config.yaml
n_layer: 12
d_model: 768
n_experts: 64
experts_per_token: 4
d_expert: 80
d_shared_expert: 512
activation: "swiglu"
moe_layers: [1, 2, 3, 4, 5, 6, 7, 8, 9, 10, 11]
router_score: "softmax"
normalize_top_k: true
routed_scale: 2.0
balance_loss: 0.00818
balance_bias: false
init_std_router: 0.0212
lr_router: 0.000254
vocab_size: 8192
norm: "rmsnorm"
norm_eps: 1e-06
tie_embeddings: "early"
optimizer: "adamw"
lr: 0.000757
beta1: 0.9
beta2: 0.95
grad_clip: 1.0
batch_tokens: [131072, 262144, 524288]
seq_len: 512
train_tokens: 1158000000
steps: 4341
dataset: "wikipedia_en"
Below are experts of layer 8 (counted from 0) of a mixture-of-experts language model. Rows are named router (the router's row for the expert), gate (a neuron's input weights, with its number), up (a neuron's input weights, with its number) and show model dimensions 0-127. Each number is 128 + 24 x the weight over its row's rms, rounded and kept within 0 to 255.
Before each expert's rows: a language model's description of what the expert responds to. This comes from a sample of Wikipedia text that the model never trained on.

# expert 2
It responds to: Colons after infobox field labels (Died:, Label:, Other names:), plus table pipes, "including", "called", "titled", and linking prepositions such as of, from, by.
router [187 128 115 127 115  77 129 119 127 103 105 156 128 148 198 155 128 104 103 138  96 123 124 162 141 100 145  95 153  94 164 168 150 149 133 126 162  95 139 149 152 158 100 124  86 111 137 118 115  95 115  96 115 137 145 135 130 136 119 136 178 112 110 107 154 130 137 133 140  66 137 125 126 146 132 169 152 139 139 131 108 126 154 109 148 116 135 179 127 126 107 138 132 145 105 128 119 117 120 134  98  91 110 100 101  72 142  92 145 117  76 108 131 139  95 139 124 111 131 102 128 110  90  80 166 136 107 159]
gate0 [141 140 132 123 143 132 134 145 141 158 126 127 173 105 144 149 123  93 112 143 157 143 148 138 122 162 107 108 137 100 116 127 121 142  90 182 117 124 142 105 116 176 145 145 133 119 146  96 113 115 123 113 152 114 128 115 153 135 127 118 120 104 141 136  86  72 117 133 153 119 129 141  81 141 121 117 115  91 125 102 140 138 109 141  89 158 118 116 119 163 161 112  85  98 125 127 163 170 152 141 121 121 141 147 139  72 103 114 115 138 139  84 150 154 147 164 160 107 140 142 147 112 144 102 135 194 150 129]
up0 [124 168 121  86 140 156 148 114 142 154 157 156 100 134  89 107 108 142  98 107 142 171 121 149 108  94 124 109 140 141 147 144 164 129 106 100 129 122 124 104 141 121 178 144  91 122 117 153 167 120 130  96 148 100 146  83 126  89  93 122 104 134 109 136 101  92 100 119 121 128 110 115 183  97  94 169 166 141 126 117  80 105 146 149 138 131 129 118 129 174 144 102 129 125 112  70 149 146 130  89 108 146 165 117  77 140 151 124 163 145  79 100 121 149 138 153 116 135 129 115 139 116 140 109 119 134 165 116]
gate1 [132 121 130 103  77 125 129 141 156 118 125 116 105 104 138 145 101 117 150 127 121 164 138 115 170 122 108 141 129  98 148 120 114 126  91 121 157  99 126 116 150 148 166 148 121 121 160 194 126 109 143 134 149 140 144  82 123 146 158 174 145 145 188 102 140 129 117 137 120  83 139  97 105  94 185 121 120 163 116 113 147 159 170  88 159 146 154  96 148 127 108  89 132 134 126 158 131 134 139 100 110 177 121 150 122 148 118 139 146  95 144 136 134 106 132 158 111 137 115 118 105 125 174 155  85 131 134 157]
up1 [105 129 110 120 149 121 145 147 139 133 104 172 119 135 127 126 158 122  73 110 147 124 135 104 130 121 134 152 108 141 103 105 160 118 185 163  95 135 130  81 102 115 136 108 128 214 123 114 125 141 134 115  80 135 140 151 126 129 132 119 109 159 159 187 147 118 173 106  78 170 147 153 113 130  77 129  74  90 157 151 135 124 118 182 100  88 129 121 114 147 140 143 159 110 128  91 119  89 130 110 122 141 113  56 141 164 133 130 122 115 115  93 153  99 136 129 139 142 113 112 153 149 129 125 157 118 122 108]
gate2 [145 161 108 125 123 104 126 110  81 116 133 121 146  84 122 124 115 116 151 171 116 154 127 109 170 114 101 128 112  68 137 124  99 130 128 135  99  93 113 147 173  69 116 147  93 122 130 113 109 155 116 141  89 150 117 116 122 179 119 133 160 132 133  67  97 123 129 125 213  84 125 117 148 125 127 149 118 113 122 127 109 142 121 115 152  91 162 107 134 176 127 159  95 130 102 124 116 134 106 119 130 127 138 115 107 121  91 143  95 163 173 108 139 134 122 172 149 127 123 146 132 138 116 143 152 114 132 100]
up2 [101 159 142 121 173 110 115 148 149 110 141 134 129 144 120 142 107 135 150 135 122 169 175 146 147 114 123 114 144 140 189 124 135 123  97 142  81 113 141 124 144 119 121 158 144 138 125 117 143  94  91 143 160 124 143 107 114 135 132 110 133 101 114 158 103 118 135 142 127 106 133 117 128  98 125 150 111 129 116 155 136 131 103 143 141 132  94 139  96 137 123 145 163  78 107 127 129 112  91  96 119 177 124 161 112 119 120 140 195 113 102 130 178 136 127 101 115  83 114 138  76 173  91 108 115 148 155 144]

# expert 3
It responds to: Tokens leading into dates, years and periods, such as until, since, founded, published, 19 or 18 year starts, and initials inside parenthesized acronyms like (ASA).
router [147 134 144 125 160 102 126 150 154 144  98  84 131 122 105 115 133  94 114 152 131 125 125 114 124 111 132 109 168 122 110 174 140  94 129 157 113  96  77 160 137 211 156 104 116  82 137 180 133  82 124 157 134 110 130 114 135 129 123 154 145 122 125 139 139 128 102 121 142 139 127 144 107 140 139 131 159 134 117 100 153 101 118 112 121 140 120 142 123 116 163 124 103 130 115  81  87  81  98 141  94 116 157 121 107 117 109 137 120 128 139 112 107 181 142 135  98 147 154 131  83 143 134 163 181 113 120 103]
gate0 [197 150 191 169 127 112 123 190 135 142 111  88 141 113 130 149 148  95 143 122 140 151  89  94 125 125 122 147 113 119  94 101 104 167 114 126 131 101 150 160  54 143 106 150 105 137 152 103 132 104 120  90 126 101 149  87 115  87  72 106 152 139 144 151 121 138 155 117 175 137 125 110 166 139 125  87  72 107 116 129 131  98 157 139 153 129 131 137 158 103 112 107  70  94 133 128 154 100 132 124 101 142 122 159 120 127 141 142 120 112 129  84 126  97 117 141 159 102 149 101 168 174 162 120 141 113 136 144]
up0 [150 153 160  96 164 139 122 128 129 182 137 132 115 136 100 143 125 100 131 120  95 137 133 141  98 108 121 139 138 118 105 130 146 166 122 167 108 131 110 141 122 172 133 130 126 136 103 105  98 158 117 126 149 129 141 171 126 149  76 121 124 133  97 121 118 122 132 105 164 129 105 139 129 124 124  89 112 110 173 103 154 100 142 140 136 145 109 119 106 104 148 120  86 128  99 112 142 140 110 158  94 148 121  90 160 114 121 128  76 112 183 115 106 108 110 123 147 159 232  92 132 144 174 144 140 167 127 129]
gate1 [120 120 124 127  81  88 145 161 162 106 145 111 130 168 122 120 139  81 116 101 129  66 149 120  96 179 133 159 119  91 125 151 146 133 123 127 130 103  94 104 144 168 121 140 150 126 109 140 118 107 158 144 100 147 125 124 120  83 116 109 166 160 156 153 140 131 140 139 135 154 101 151 150 134 165 130 154 124 110 125 160 121 103 134 154 112 109 132 117 146  86 117 123  87 144 140 150 112 110 104 108 120 154 146  96 128 104  94 131 136 119 119  88 174 160 122 141 129  89 111 105 105 172 103 151 116 139 169]
up1 [123 126 121 101 124  89 152 105 166 152 117 140 125 156 128 111 196 121 148 157 115 154  99 102  88 107 154 115 109 136 126 151 135 101 119 105 122 122 105 116  87 130 107 105  95 102 148 113 113  85 155  85  76 128  94 120 154 129  92  93 143 131 162 117 147 129 149 118 135 150 151 110 161 132 131  70 130 146 113 113 133 120 127 117 149  95  69 149 134 163  99  83 152 139 160  96 169 153 148 110 110 116 172 117 128  73 143 112 118 137  97  98 118 139 190 107 151 170  69  97 126 150 118 113 121 128 119 162]
gate2 [137 128 106 174 123 133 139 105  59 149 148 120 154 174 155 116 118 138 122 144 105 126  75 106 127 112  78 116 132 149 105 115 152  93 162 144 110 139  99 144 121 155 136 115 146 131 119  85 125 111 102 103 127 149 125 138  92 104 129 123 147 146 139 143  91 154 136 145 137 136 136 174  92 106 111 112 148  67 102 103 111 134 102 134 154 100 101 184 120 167 150 194 126 138 116 141 131  91  65 137  71  88 115 104 109 123 139 104 109 124  91 140 135 150 122 129 126 133 114 117 115 158  91 122 138 107  89 109]
up2 [103  83 158 138 127 130 141 139 162 124 156 138 165 128 137 155  64 123 122 110 160 190 162 139 116 114 144 128 119 151 116 137 125 129 122  49 103 111 104 125 149  88 112 141 146 122 157 132 125 167 129 119 148  97 138  92 108 119 103 149 105  96  83 157 153 182 119 108 140 149 160 129 115 114 114 154  71 130 123 129 121 134 131 124 137 154 121  79 101 163 138 117 112 121 124 103  94 142 130 141 198 112 153 168 146 126 135 113 165 135 121 123 130 122 116 109 167 123 153 114 125 131 134 115  93 135 140 119]

# expert 13
It responds to: Closing parentheses and final pieces of institution or award names in biographies, such as Award, Railway, Association, and of.
router [147 102 151 131 153 107 112 139 111 117  93  94 140 128 119 119 159 122 141 101 114 161 132 111 125  96 142 137 167 141  94 157 126 153 141 113 128 117 121 113 134 118 144 162 105  93 133 121 188 172 134 116 117 128 131  99 119 125 128 124  90 126 158 116 135 133 165 137 139 141 124 127 100 102 104 118 123 145 113 146 150 162 137 118  85  90 120 144 153 124 149 105 143 131 107 120 126 161 121 185 116 167  99  88 113 129 106 177 113 114 134 132 136 120 132 114 168 133 119  82 150 130 146 107 149 135 114 118]
gate0 [ 93 120 156 106  86 177 125 121 155 153 129 116 119 129 134 111 140 107  80 122 139 132 129 109 140 114  92 105 121 120 166 114 128 122 138 125  74 105 123 143 149 127 147 122  99 131 152 105  95 140 118  71 148 130  93 147 186 137 139 133 150 117 137  78 143 159 118 107 142 147 128 164 163 180 132 145 154 138  72 164 106 113 128  85 132 157 127 114  64 134 125 119 122 149  70 134 131 119 115 170 150 119 131 105 152 147 132 175  76 126  74 137 143 117 170 133 144 128 143 121 172 160 149 105 111 162 117 114]
up0 [122 115 126 111 138 110  86 110 119 122 154 138 165 136 101 132 129 153  71 139 125 142 141 103 117 144 127 113 114 141 124 160 107 111 174 129 135 136 136 135 142  95  89 176 135 135 123 115 144 136 162 108 150 174 105 131 135 139 164 136 162 128 111 121 134 146 113 128 142 133  75 118  90 102 145 139 110 107 144 143 113  86 124 119 135 154 107 138 112 148 122 150 137 150 126 148 118 164  89 126 111 155 115 105 118 107 152 105  86 117 105  88 149 120 119 118 157  68 178  98  86  96  83 157 136 149  84 111]
gate1 [127  99 114 150 119 100 117 157 139  63  75 140 153 101 130 134 122 113 113 144  94 127 129 115 141  85 143  91 130  97 138 139 105 156 136 117 149 123 141 119 106 151 112 140 100 149 142 102 124 146 131 177  96 142 151 133  87 136 163 105 181 171 121 157 127 119 145 147 132  97 172 173 102 114 124 116  97 144 130  92  78 130 132  99 105 144 155 129 154 138  73 134 110 114 115 129 134 102 113 171 105 100  87 145 144 136 115 140 114 153 167 117 123 142 144 151 143 132 110 146 102 139 125  77 140 136 152 158]
up1 [128 115 176 128 130 145 138 154 136 140 148 110 139 119 133 108 149 135 135 143 133 109  66 142 115 122 140 145 142 152 114 163 106 106 113 130 160 121 141 146  88 138 122 133 111 144  99 148 132 150 101  99 115 123 123 135 138 121  88 137 108  88 108 111 166 130 119 132 114 131 147 117 127 132 135 129 154 145 131 123 143 119 124 105 111 136 108 154 102 115 145 120 155 157 137  65 153 104  85 153 125 149  99 113 153 134 158 135 117 124 143 132 120  81 153 135 163 123 167 193 137  95 124 104 110 101  60 110]
gate2 [110 146 174 129 131 118 147 103 144 143  99 143 131 127 122 106 142 128 143 171 146 101 155 134 136 167 100 124 162 123 167 160 158 140 101 125 155 179 140  96  98  83 168 135  78 113  81 132 132 130 161 179 115 121 137 140  97 119 154 121 132 140 120  92 135 147 147 109 122 125 143 111 124  99  99 109 111 151 109  89 138  96  98 125 144 165  98 113 142  93  93 121 142 104 143 141 175  70 152 175 127 132 121 154 110 119 143 167 148 126 130 102 102 131 148 143 123 156 126 126  94 165 131 123 155 118 179 123]
up2 [140 103 154 124  97 129 118  67 146 122 121 155  81 148 151 124 129  97 125 132 152 122 142 105 118 165 146 136 137 108 125 171 155 152 110 148 108 142 138 145 130 121 166 105  88 120 125 119 116 128 109 128  95 120 128 154 117 111 113 132 129  95 173 115 132  81 143 120 118 109 135 164 125 106 157 117 154 124 140 113  93  99 121  83 128 156 116 116 160 162 133  96 112 113 118 172 152 122 138  95 145 138 127 111 152 138 129 113 156 140 134 149  72  90 155 143 132 126 111 112 115 113 131 165 141 130 122 142]